From a checkpoint of a small mixture-of-experts model trained on Wikipedia: a softmax router.
Below are experts of layer 5 (counted from 0) of a mixture-of-experts language model. Rows are named router (the router's row for the expert), up (a neuron's input weights, with its number), down (a neuron's output weights, with its number) and show model dimensions 0-191. Each number is 128 + 32 x the weight over its row's rms, rounded and kept within 0 to 255. Numbers have three digits each.
After each expert's rows: "comes before" lists some tokens at least twice as common just after its tokens as in all text; "comes after" lists some tokens at least twice as common just before its tokens as in all text. This comes from a sample of Wikipedia text that the model never trained on. Tokens count by the router's weight.

# expert 33
router:173098136116146114109202160168069125143091126116128099138107152150158127129154135163189115088115143038108127087136131137137147163085090185148126085136120137125121131129141155136179174126098171119175185011084111080067072139107137103108142134112163119113147156120108093131183126170057060115122134117119138046129159178108127139111151087177147121093141118139119136141117139109145132056128144146104158156090196053116053115130139129123123131125123110092118089145134116135161115152126186127115135183158118167094194141116087167127121140105189074131076160124139117195146130132150122164
up4:148089111091120065156137158214151170102149167133114076150152071078090118109181135121095140054118158138146111161164099156122116111092129156180131162126147077113121079136100165135135145128053114156150104088112148102082189128156119177107163127141145130116111181109188088102149120144137099056087113150098165113118156145086093110109124088109113127112135083109177207173103215217120100138185146140133120101142113125104135111103121203108155203192138143124097141114114144095157129115114157144110132130162140117064125138158145123140162111112093117094088100143099118110066073119138136083
down4:128083115106112175118114136182120133155097136108173126112152145173149161087091151199118086076119174168080102115173094129150136142105116182159056169158108123151106096089124092150062150048064052118163085119104168116146135148108156137114141098144130161114130105089127103153133123220140096123083140160138107149127127167143112141102096068155140131107117113169200122118130122129111158175155185137097151123148139066164095074064111161102112078144105134098122118122135160127063143134118126136091150108230082151167168136210115127153147115129183131175141144160140114102113090137135101136
up5:120135111130139102156195142113162124138139110103114107103175152136156114094184152087135145123109128151106096158141160045102134121104081108143118131150149119115124091153153093099137149158108124109102180108119141148150150166148135111128161104096130120101139164031081100158120215138193066117141094098153094148164114109134152119181066216133095129126156130171122111213091129127088122074077099080110144109140185079049169127091166116146115199209121121150110114144199114105158138091125117143099113143108152102107124138151119088126122142093089079147157161108144152035147159117142095117
down5:161082111143090134185078123130125092142137099108153174114119181164174136078150130183171090087108085112075066161069125075163111122138108162114145092130149098177155169039145155158129126146099130183112172158147149150154149166083086126115122182105126144127105196084171127104111130164136157131174111153066108143148125152212135141144139136058076159135160167090122124163121097093064116156156083113148144163172135087086118209116104145126119088166137094133082072127141110163145131113146117173151130176118161089135111079145166175092122114138119151094169107105127151083113164115160094115
up6:126192100165098135195157062172123159093137069144128095135133146097180123123104135155103118110139132175125108072185084051104153138169071145052159107160146123110148106152172191178109090186076121099119133096106130123133182145166138108126073092078153180126163126170104125148098122137121077095190122150125087157107095178144145154139191146123117170095154135136083159134098150068099121126164146127060137152144103182174111094111154129151167150121142141141131130130118183141108131082164095179089127146070119127128199131112113106156158110114106096093134116122106110148116168038105095115
down6:145131133132150118153080102162095147109133127131138128112114193141114135069157114138137128122088135136147131082111104149160108158168159071108156141160099100115107114150120131098130133127082147126079187061186167156110183127082211163168147142129197133137088172084097112184170126123154161142133180133051176125150175122120127130125118114101127162154123175138106111156102140094150079064171093082126112106100102103148136130083148160071158161104145177132128093049195135203155168159101180087123145092106086145145158198118161140091126123145163088169176149155111093100175149137065142135
comes before: "| ", "-", "|", "- ", "\n", "|  |"
comes after: " |", ")", " |  |", "2", " |  |  |", "1"

# expert 19
router:121142171107123128167154149132125117103108120151105194118097109138162125126124139153179099099115115141147104156106159162103100080083166167146141190167189152088137154149120113104154092093149131131148125216100123108098162127106127111157080123137143156198164143172104082104235099136097090114147136135193143061146100117035152128111153126082112140116130118141162145117100062118202121135127188104204094139125154141124050122090142121098124119123140136185089112217104121159107117119112096117135120160137093153095142127131115089197098113138140143087097105118129127158229136135170107121
up3:107112103104119134075108113189117165137122093149062105128182114163098093164091174114120110128142140127124124034117112127140204160093153115085116108090171132116140155121124153163129087147092073120123128174069097082127185086134153101130162142118182160147099115154110164111145085185088099151114147137078135137111178051117141125182138099159096116081169102118148098178112147163171088130152152182176112147090122127117046119099088097134146145119155129155171146167091119114118061099138128141160091154110122151102160157131079133129126056087148117098214138179158123090199166130109101112
down3:106182100144067051110121082170117136163153113125127104074079095118122099102106114108099084174145077118111155061107171160125121153136102054094130122106067092220157198188136123147141112133110128115070051120196101159134084081188110105128100118175127148126150108144153115130148105146091135090150128142170128125128126115140145137162153132158087164077079122078091105142073107129124068102134077116071135122083157149153118118166137105172073141085186168095131169111122122149111109126136164102127148133109101123114133137185161144151118175135169152030123085110144124150115132161121143151
up4:120121055084143098166131099164142185124157139126113056176139086048163134132101132111136141110125152124186061120172151154094154110086070080156152129125133134103166096101109105164119125133119133143150101131108180049095110120112086159123162135131103132127097182128147123131168151164090178124145097078076148128156141157100142129208070087124120097120222101179116165106092157149120129151149136126128111076152157168145150079139131175136134191167200131066154142136098172137163129090087082149152162134149092161122178119152162177176146122124110112125117057131094137096149085108163121112
down4:192122129106118183148077164098117154134077104130130150156120137102153138144123104169124152076121107148133106131153117110150121120087110185157124131164151126118146129097136074118097192095125143088136137132154123118127150130112141142111042150131037179075050131132196078122106181177167062150125163144096148102121141156139097116082125128140124171131178128132112126113146157128112179131155145119159072119050150062113092137117144150109193115128079141131094060166146021101116101047144162128122119157185142122128141101084129134161116147100122126149051113154145108149080095131081097083
up5:142108101133117100122146122180184094111120131126099128092139125140196152111139157071131139128134106104094070176154177142058139119125108150106117115142168057131148126110136135067164159112125175054125105120130151119189114121141183070137195126146132134090137174062095123089113167118162079148130095066093161113170149166119178108177083199127096112122165172166121123204124104145112114086099092128173131126178151079164138114105219091199128162155125122143139068187197121167175151116152134121117131145166127125130128158113088119156118123124161127119163147127160135048139133097132106111
down5:146124122121091104132039131126111097116186170116137146088068139162141188126146105119176059077127117144163107152080118099161079128128109088135144079158129159129155163108142130099135124157142123167076134127064167119148149072143104108092085120167192114144087188094117163099130117117143148081134193128076088123165134157176132132203136076073066131129167190116127065178154119108094130150165081138137119129123174088101124235126168161136109099088166132136143088096167120112139140073165121100151100150190177119121130160080143107110123146097153127086103117164143104145112131140164113143
comes before: "2", "1", "18", "ob", "oston", "21"
comes after: "\n", "\n\n", " | — |", " In", "On", "In"

# expert 2
router:136164132149143109029092133132147117145159147151141060138139084117142134116148126161127111208129122117088085109104117142176139105105080126102119122035104120150106109121138132179173105152126139110129127074117143063166205073149128109148180140081150104138066162117157112113155135154160144130119153167073166142095056103123126137130126134098156109138105183066111118098129082113081119169121119151072143090132187149176124142182180211131127124163151135072056111165122138106112124129117205073121138202118167171161157093127081112118092142151091140121133152123112131090099148160105128162
up0:161151130112168113148118163067129108105167171169091212141125150112065126081110143081133096204174113125116153112093113191115131094203117068122121122098131107159186087127172148108129160125129103100154111100132087182165194082121092171115147109151190119145094164042130154073135137146160136120077110067150102120164123074170089128094100151124116077133074202099151127124126146147134134154170115148121052127132134106138105124110099133147148094135060147148169076067112150124135191148123097113114179107130120149088151165160070154131160120140175106130134128151138153122128177131093119154
down0:112122172132169097077113121116107068086113078150124101111115166080119190126099146165148184131122151156174085198114155159144083091135137068057157083180110119146133196114092153118127165106127156073131170076178170113173159084119165162101140105103147118160177099164101116094115119117127116111057100168106124137145117141143105208151164173128127126134166170159134169157118139111107137131096085112036157142111129143143135136085178175016116155143114107081109158111111186109120126143131110094144132137137179101103149127126134131152164141114133104136193190128114126194134153162114137127
up1:084124138159121141097089124156165104138108123184087131123113152084177169138111126118099085127085079132074099139093132166127155169124076154109120108098078131140068080094131173079133106069109072152129059093126143137114187099066176102082162142184182146123127130149181116126119110075161123114060087158137126107123099084117162085097131155105121156095115099137167121126153141079130085040144140196116182110153159205104100134185180122161206111122129126135069099117113134165173105163113139153140132144099103112154177143121185103143083156122129057122131156100124124130092132139105118119
down1:160135110179122135205105152095117150129136149135120168086142072119159144132173137153139127109172154112118140098143132161115089142123131125096124093115136143120161090114162128167115173162124184185121185186095103090124108157156086127110132112158120103167088113131086147095125108145098144147134145106137153110170084130105150154166112044123109136048120167124097128124122104163108142158152121120154086094174123114192143138046050200110045123149125134082171150157124154121116188065173130080096154103188125125164045123123109159115094073094111168207066080147166100125118135109124126108
up2:156047042109127112131170141130173115144115168128135151162139130155086079166105133112178114157176073138140159109181159158190155167144096117132119134105129131117195177129106084152146096166131102159057078094103117153151149110134107126126146114092103106153099153074132095076185128130163173156127053155088122117099109097187116127106122145195153127083064142150092124093140097154111083111157190123172130201114120135117156136131139214168145138111102127113149102152165188166138137142173095117103095145115148080123088164129124160144218098176178129129101149150122128145168131101158139128
down2:103199054135112154073153170116124070159142084160160131173134047141105103098176164088136164142141146115087143096127177147176116139130106161125116100191108162099100138076118103101110150166135109141141148116136178161137197084127168123141118114150119183108131114092148160126080121144119160143195108138104100141100161072154170111061141166149126143117074210111178111176112124116144117108105156097144129144181125133123185130056074074104105135143101128166150120137095133138196105098087070141163086086136136114184120129140106115119152102197143141143118160079097147167064139138155170112
comes before: ", ", " | ", "–", ".", "013", "019"
comes after: " | ", ", ", "–", " ", "| ", " ("

# expert 35
router:133101117150116145136116156152145092115113105136167173105120135150177117122145148223138137125141105165146126155151093134135142187109107129096154121135172132122130124116137147108177175135158157123088107151228135107138147134119123143146197143182172091163082161156218130177061128162093150100139125112086126141139229236163107125139108129125089146103138125149110122144125072117118126133116118136100181118135198106092141123116162131106118142149126113092041146119089158115106143151141177019173115061137167066075172101169124128157143140121147098103130132124117147152127076116163127096
up4:116169055109134136117068119144193120158085160150113060132154136082100128128164077163154151107136185104128092139139129136109122114037118056121096132110123112109196112130112190075121123151098110085138110072086208119074145152132095179116108139122118091078141170111155115173148133166105163100145082085117123152129156131112136156145089122118163098162157131133121109136097162180127105125171133100109099088118048183157103139156159138082162137171167143127139147139154113159184178095087114134140082113146073108121111147163141138111091143107098075091073104133103117093161076069089172070
down4:160103094135095142089100117172117114130109093129199142138076136118132180108083148179118088112121170162116146097161057103039125138145117158131165130131130105105112049087117104160112128071095106093122107158181164174119119095090126155118106166145088113078136159149170077118130156198126073088168171180122119152074085156094103107148161119103166155109126135130142137094157168193120188138157156126083109116125171079115164168078145160117107088142082120094127112160105077141113133072169158090141114130186118117187159116100108150122150071082121170178093146142118089167091085101110093122
up5:160120100123143087200138159165191103123101108139093144131100103159171152082142150126092173125153115127095135158124124069109137168134159146127106090124175091139118097140171127118167143158126161080124124124135157114181156087153117078104169109122198141155146168048067102091109179141203092099113074067133138155160109129124151119136066141061140100104195183161094123194133118156097142097061110137148111102149173104162161079095182106140143190154125172104139076150134125155149144111124131090161144115119178111112093134135083124145122125070113099119166120205177125124123184139145154073
down5:156132165160086125147118165117117100087089113103102130071114085122154144143170145125156119080172110121117182179109106124188111139086147101080175096132178126150110136173141151120181128163077137159103197133069113098158143097170089103129154155118169066109130173105137141106139117131115094104140153158086109151184144158178163151133141109083066071174168173117177111177122106125102129110112084074125092159170166107099137128151165114104134138206131104114113075140148068200200130165183135184137148126172142131179157095104168177124134179113115106142144144148143067120149168144134185150
up6:159179106161139123159164130142134102124123101179125181123112129121151136128054129121115142080119100173137083081193112103113137148172120164109145079147178162132121116116190135192139110176090139059087127125041088119076182159127155145123088118116101207145148148166124139117099128096099060157179099164125080127104114152105128184098180100169174185112139115151134181113168141109094114099198131158136130142140099155134107169129150086112159154141139084155139107162094142085108126103134152131103104118072106169188170157133124103067154108069120102103149133158064094119139143105196117076
down6:132161131127174148095114092169143203108094158140148125182100140098140109116132123187057178177140186143162141149124130126129169110151121135155167052158087119099124142153133115114111104112067168146126164155142098150095211125118115166176127145130137148129065123109110128170186141072119106143135117098084190174103152074115144167135112135127130174115131089139117089088158148168115147102159146099114133101113149120158127126173138124077168135111091150091121031103130128153166137176103141139168170189070123175131148130155224153098117194178147093140178171123117141101179195108110133137
comes before: "The", "==", "===", "=", "In ", "-"
comes after: ".", "==", " =", "===", " |", " =="

# expert 12
router:121214157117121128104161120116106143085126159119118140109139120152128107200126120224142112147131083143145206162076195185136144152135087099122119082088119132135158135130100113107168149208034171158158146108186126145137153150143115151138104128113135169150087125127102127091212089186059120145143140130173149152099169097117119128116108107143101122127126187135121113176103170132155100105144166110109168100011124129112043122139156203108120113155122113086118148116136163129100100140107108162110107102157145117184097147107094071132122127084121133151140122105132146175124073096097136138
up0:152127145142156112176155155055166146111174139163111170110126154136061140078113131120110108182156117123089116120130096150146089126194157071139133146129119122159168106121255156088122143116081086085178119104085071184185141127142102145132136074114190124159126187138116150077092139171163093092127139075170121139167120083134117100135105098110133099130111128103152146114124142114107082152153155149116082118124154079168133103162130067135151109140082126151151053093122165167092203143116106151105168126133096145114123153184079127133184142097183130142147165136165147164163185118115165167
down0:087169194162132100114135118119083122107111126133133107111131180095085169136147115141122135058111136117152096151101182149126097134147113033097113093158106074134120155102072110108118145141135182092175157077136125154143196094148146134120128137104169086126179124093145137110162133112102196122046075167144120155091140125105126165116118126178074158170173196190148153139160136166149115138148095149081155147125119167174110136124161147034124167178104107123072130111082164136113108130125094123092095081130157101066130100133128129125148102111148095163133239143166130160151147176099119147
up1:125119121110077106163103072165099176084149133141114142137081137161102137165112127128076114190153145121139187121135128131144134195110098160156113113119090110117079144118142175123127120072123076145094126066193146143130132130091158112062124107088140164134131129148145108095143122138146060131097090152120181140094164096131112100135088125114123108128105114135119119184235130057101106058140154164143114133114172194115121128186172138119229168163138123146130104103151130187160045105162162116161114134108124104088155148160165095088142124141078067186155121080125113116135088104092143078
down1:135131106165098174212065136091120146145144135138098142097082121109172121088161169137115145170117134078131082158124148132107111127176130132138130125107183192134196059157158133090086174124173180170124142164167120095109096155186104106108117084128147128186155125157051132128114143160127158102136118138136111076153132105108097183143141114123128176065117111114152167147075132149129194114070148127083100142118070105173185129065106135127047108158105136087173121103132099131100128141152158139129164072137147114151049146169099173168192131103117147164134169107134108142096105110098164180
up2:136123072063091070130174136133205107188121109144127179135119114142121083183153106121186114099131133137157174114152170185183145155171141101121078147140157157168163149149185061115100076168129132152114108084106113123178164148082083155127102151092158138140111143100121094118123122090155163138153055152137124111127110102131073137119100113161122138100085125153050154094141112127155111129170180177104084161160133148169156128111137230127154094137073131103147065169130173158161115082166118100112152183104146120083101125151131188104223099165148108122135113136142142143144101115131119135
down2:100196093146099126110196135138081109117138132140135149095095076123221115058173097112226187172161120096133167101150145142134111136112116097110094108130175166138111091073163125103136156113082137159157153119074158120147195138131161104125115081123129165118124115050162083114078125119098200157204118107161091112140140109170148128112149162126151152112137149114146132163125114096157109106094202133118111148172147120115180139079115091162152127148026110129094117129097113140102130106092103100135129097134107130104091197102118138129146153172162086099069162117087165167124134166143158147
comes before: " | ", ",", "–", "0", "′", ") | "
comes after: " | ", ".", ",", "°", "; ", "% | "

# expert 16
router:166089132129125120085176108074118138129077140200143077119124097183138110194111119131142102148085066118161135100126135156128109121128079102139114133048082129167117114161113132138107133171138151214072234102057152133139186081111149123124163095114149106099085063155207182103106088210166114125131148150059107129117136116152129133119112128150153097100121125069158129099112089103107116093136180116121115127109124139088157140129172134116137110141139130132112111191115174118118121129110123094160151151111137162103170139130118058127100156116086130142138043129122120150207088170094162130
up3:085168103129131140071077134202096108164138117181086154123158094145103132135087148169113124112127124124135170037144107098169180154100117107094125106116190118133103116087137140166149093139078124108099162162052057121129096098142101152126171174136127131111125137104103157154094146136115073102125104104071140095144206102090138135147125098176080089080162062065172127160095171179171105131121171188127137185171040156142116120126113089152141135110163151128188111167074142091084083101149131143153142112153137157101152157118099095124161100069096140163158139140115095127155138117109155136
down3:164138112127113086182130083136167172092140093115155175107072172157117101127167112088115182122127135120140166062157104116138075157135111125125145178098099091149146162161136112118078092060115066129059084139149135184140127096174137110125069127166140152131157138144089133165122111124047151094112072129104126157172136147173102109171115142115096171099082210117185113144089131103107127134109071108064153158093134121132143134137189091144100143086133156142111158071125076085118074093140179170120175130095093164114155091099163151202121120165132155102135080085132128169148176109159115140
up4:125124108104072117168098146181137167133117127113170025177159135112125108115134069133117128098118156149155051161115129146110204125127102162146173117130117114120108080147091133109134141131159178134071116136066161128144097119152098163126121142133075099215115164114155097137162080182116149089074085117119226158102141149099130150126078090135136094107156083101150158150129202185100081109168116106110097129154114120144140096151145135132154171190170091097135158124156166165149169109114133169139142116119063110102065135194146130126150123122091094128107092134056107116154103118152174081
down4:136169111166157183178098089186150104154123141122140141109163156142178150170122138155115167168119122124100073122194111078144098169089065194135125114130089164079077073081122101109127132086141157102118137101125078136135146113083120119119058099144115109117157066088128117094145129163153104125077199132102134136164123130165094151154129104153163110121161129088165135167135163152146196189224165133077106109108128097182126168104147173200145119137123092141156095131163098107089120155099131165136160123139177134153153120154146119133120147174125090182109109198090077081140102146131067096
up5:164101125130137126159159115133136098130129100126118119126158117122137178074124150058106147082117094160088116125143164076092153134126110108113111127120163095094167127134135120127168138146113156133121089080129162097171113113162167069138133149095162125073128173090064073080102176134170071133097032090111116157151106188126163103138072149092150129135176149177115111189122116152118135075076113114142180090139143074168159108113196081173098185247114180080119068127153142184127153120102121121129146130166122141121103137103107110135085126096118101147176148160179153070117174114121118140
down5:162124180119091107165113161137126117134132124132138153086137183156117132108133178140187138128134088108130125187085123115155035165184091100133135113058172121155120157118152164119143137169095129153083123137083151133181136116103087095110135131146129135076089195106113146112111136129124106151175092116093123141146096152117134184168129060076024120122166185078184106163085100155105074130166070101137116164098150092108123224158109111164137091181112164101094108110131106193133159126120132181193143138179153147100124141080148150066105087101119154089145160129120106120145126100158138142
comes before: ".", " | ", " |", "% | ", "% |", " (aged "
comes after: "2", "1", ".", " | ", " was", " (age "

# expert 10
router:160171173113091134124160145143111135123137131130133136135132077144128142107146105197138100166134134097115163115101210148144121163109094128135129126136117137209142125154130117121156070213137231134109182027121140111128106077162118112116165108078178155192146104122123129130174164208141150116124144109073122057106131110146113156119082125178099190117108149071140118039134091133193089062103124131172137135080137142107109113176138114136136086125136135106090134127132141138137136121133103123146119119159209079147136122056139117127084125185109138117137120094142112160116135142110044124
up4:126173072080140116129118146145127194131103170082143030153153076079133125085138076171112157106143197111147079110153130123105135124110142124118086125140132111152076081142143151130089152172064145127077101123102148111103092060126150177143128092132092136129105197079136080156125092095111152097140114101080109164096105148098103111197083084072047121156156131089141137137104182174123044168167145123108099143148111124118146125151105150112134124164160116049136173113091083117147124093099126089097157135181104103126101158165121125159109135122071091094079089167157151124134137143147124079
down4:114134105131176223141102083169123126128104147127185143119146111137142164166087100156090112094173165086102105101158100150173108138089113165125111082219159119109086103120170116148113132127127094055161097143148161138112129119127180103150065111129083117094125090105099087119122155143156075099108195089113155147090139137170076085125132125116132123135143084101168111108101163187166172151172162105108132161156168069157121158107072111125115113079112157082131086139136065090073149125132134100156149151150114124162163107141131133207154149102071066121126137187083066084127095091096098142
up5:115132112120116130186126156098172108118117121149112129117185155115147153099120137102155159119152118120128068121134094056119150101114161171109114125115197095133123113137157113119141122163152151046140116098096120145179107153102184099136188135057110128164153203120101099115133183147188045150086119067112185177143095172158142069108089148101132088133170160116118126138092108169129104097088114147178121121169179046115138115095179128180140183174131148087140105123119120137151155115112109111162107110050146116111101130127117082138091138114122141169128137126185142075079174051109070166
down5:138128159136047125148130141139097109114129090081185157089124159128136175142216130098164124111114067124121152135108161096160072132100098120152186125106153107127158140141163214107178118151129114155048171164085184104175131105083083089147112158171165067130075153118146138098087148141139132094168120117122118154125110152168125132121135066148102147157092126095150112156119094124061132140088081152149084185115157131049155204098166141097111129203074133147116092122198129162172164113144108197162106155142097095102129126159161101119135120085115137116142154104108119103130152140166162133
up6:137236088126156125190173091182092139131116103182120103093124173116176121135109161128107154083106123182149100094177131116105112153231109145054135100163177115128118119063162141137116097166075105129135127094090055144121166149142167150141126145103120160106166133171128172127089150118104117122158132171081098155111143137110166191081144122082122134097154131180100163116135148127073122142175112122141133130138098195169144107132143140129127174115157155177152117150160133129097152115118095152087125135102141141146191169094094129144190096060100096077173102124112086119091180061135091124
down6:138146125098154141110129095120128120115103131109181170142074156136116091076188121142065128137123126184147153140172064117185135119146102149101168122172072060126105173143120138097091090092076117116088199109120125141067183131099141101180151141087194148166115125127086126185153122124129123145126106128083150111123148116081134099119157129100147152188089108148120119112089098172158122122182099088128118132105107121134140111165132138090128141163139142154107102096147175106185111119085148142144116171089167189217105141149165152092125130123156127200206185133128124098109200172057176180
comes before: "\n", "1", "2", ": ", "\n\n", " "
comes after: "\n", "2", "1", "0", "–", "00"

# expert 39
router:130138116225089105046110111093110129099071147163134095159117131151156103132129129137120119142136156066084069195119204110135124108099109186107159067135144140178164135119137111125163064166044131135132094117099131091130138155136144148118097096216113151155121160141200115151120097242056095140127128101085117122094141132092137139115133087096079157119133091088125123100143071129155119109106153149127169147109109083130117157104126131124129148116131122223099077112109103104064141141128174104108099188118139086095129125102123110143145143147110159099133076147154117124108068171120105125
up1:095107106115078137125095093158079133134101126170094158138142147101139153122133061106120072185077086117087107192106131128149154187142071123119151123094071104140080083112175165154112090112091047131113108077142147141096155131094172100127171082176137171087149119178156128130108119095124075125155094115100098111145156115146103114136078166138096118132106062138151122105161115073099065084147083147129166122145167164095096105181160094163202126152124110179125086103124118180170081135126134145170114139110112123105167115159247084124091136166166101129140125105142105112156158130169151107
down1:156166089211163189204083133070125092134120125159116146089116124134123110151145074169144156112145148123126130093153158110135131153141136111149085138149183108110168082059135126131129148132148181131052183185144115120118080107155086113134064093159121087148072135095072158153105169124118105128174129145166142126160145126149122134183140095139143138088105191113151123121055137114130147187153133086105074104121104094172128140056098129096031110152090091108172135153122130165116144095125108158112059117111159140124139170108082162131121119079151173170183124122141096167080166103086103137
up2:097076065093095130126148175101159135169093139162117138131119131134090084128156165121150152125145072089141135128143157157180148179140134116134151106119159145145179164146151128114123044180119104091122090139105126153133144126123075166091144128058107107139115153098108053086136129167098128133121066164094137131160114127170089152106117148199120159076113115143123149084180096140147143167142161154171049193149062111155155172095141185157158076089080103093204088136099165150150150133120106137097099166170142119095095189144097169127121114165125128122039088184118114157148119165111131146
down2:138186103141116204103144181072065089179113091166094141133095122112191096128136091129119133117142117129126160046116186162164104153125091130109143062145159105128097044095121150140112119106114124169150094104134130171144145135155116131123072100087083165103130123073173144089095110152146139171155111180079113108118132121131122114075145138150172124141011145112120125188078111109165123168112148143107157169190126070126138111098077100147138072162109143181149130139145148118178133108136056129130102121092088139209147163126081112153157127120132091096092121128100164150113171163122113158
up3:117098105215122101114109089151082132128075160155072131146176134124100124159156140138106133128137114140119171060104080099144122153074143097096123056082167134106149152145106152173147141183091117149117089172069122119071140103129169124123155147110139191058116152138123153136139106138082096092109128110108064144122135070070134088163145102154126098087196063111161136156127139133173147098151137163182117215152073121138099117082100105175150138115119153139164084146087108140066111099118117099144118142101122132142141123112089168135135076124097105163130183154130204128227123082123133111
down3:161134122143088097138107063138178110093141086103184116133079145098162126173105139103145137107115048140121063050178154122161147183159153105110148134095078156155121157113132079101144060104078119136111118108132123160145070079229144136101089105145137172187165121124070123148095139160127125133182116142131132128165093131108097171144111154122061199135103126105123136138119140147091177086120077191061085151110157113165162079149117073186067128068171118144134145141109151193107131139138166174134152089120132124144132107105146107125145119105117149072109131140125104112130169125073109113
comes before: "1", "2", "0", "6", "3", "5"
comes after: "\n", "1", "3", "4", "2", "0"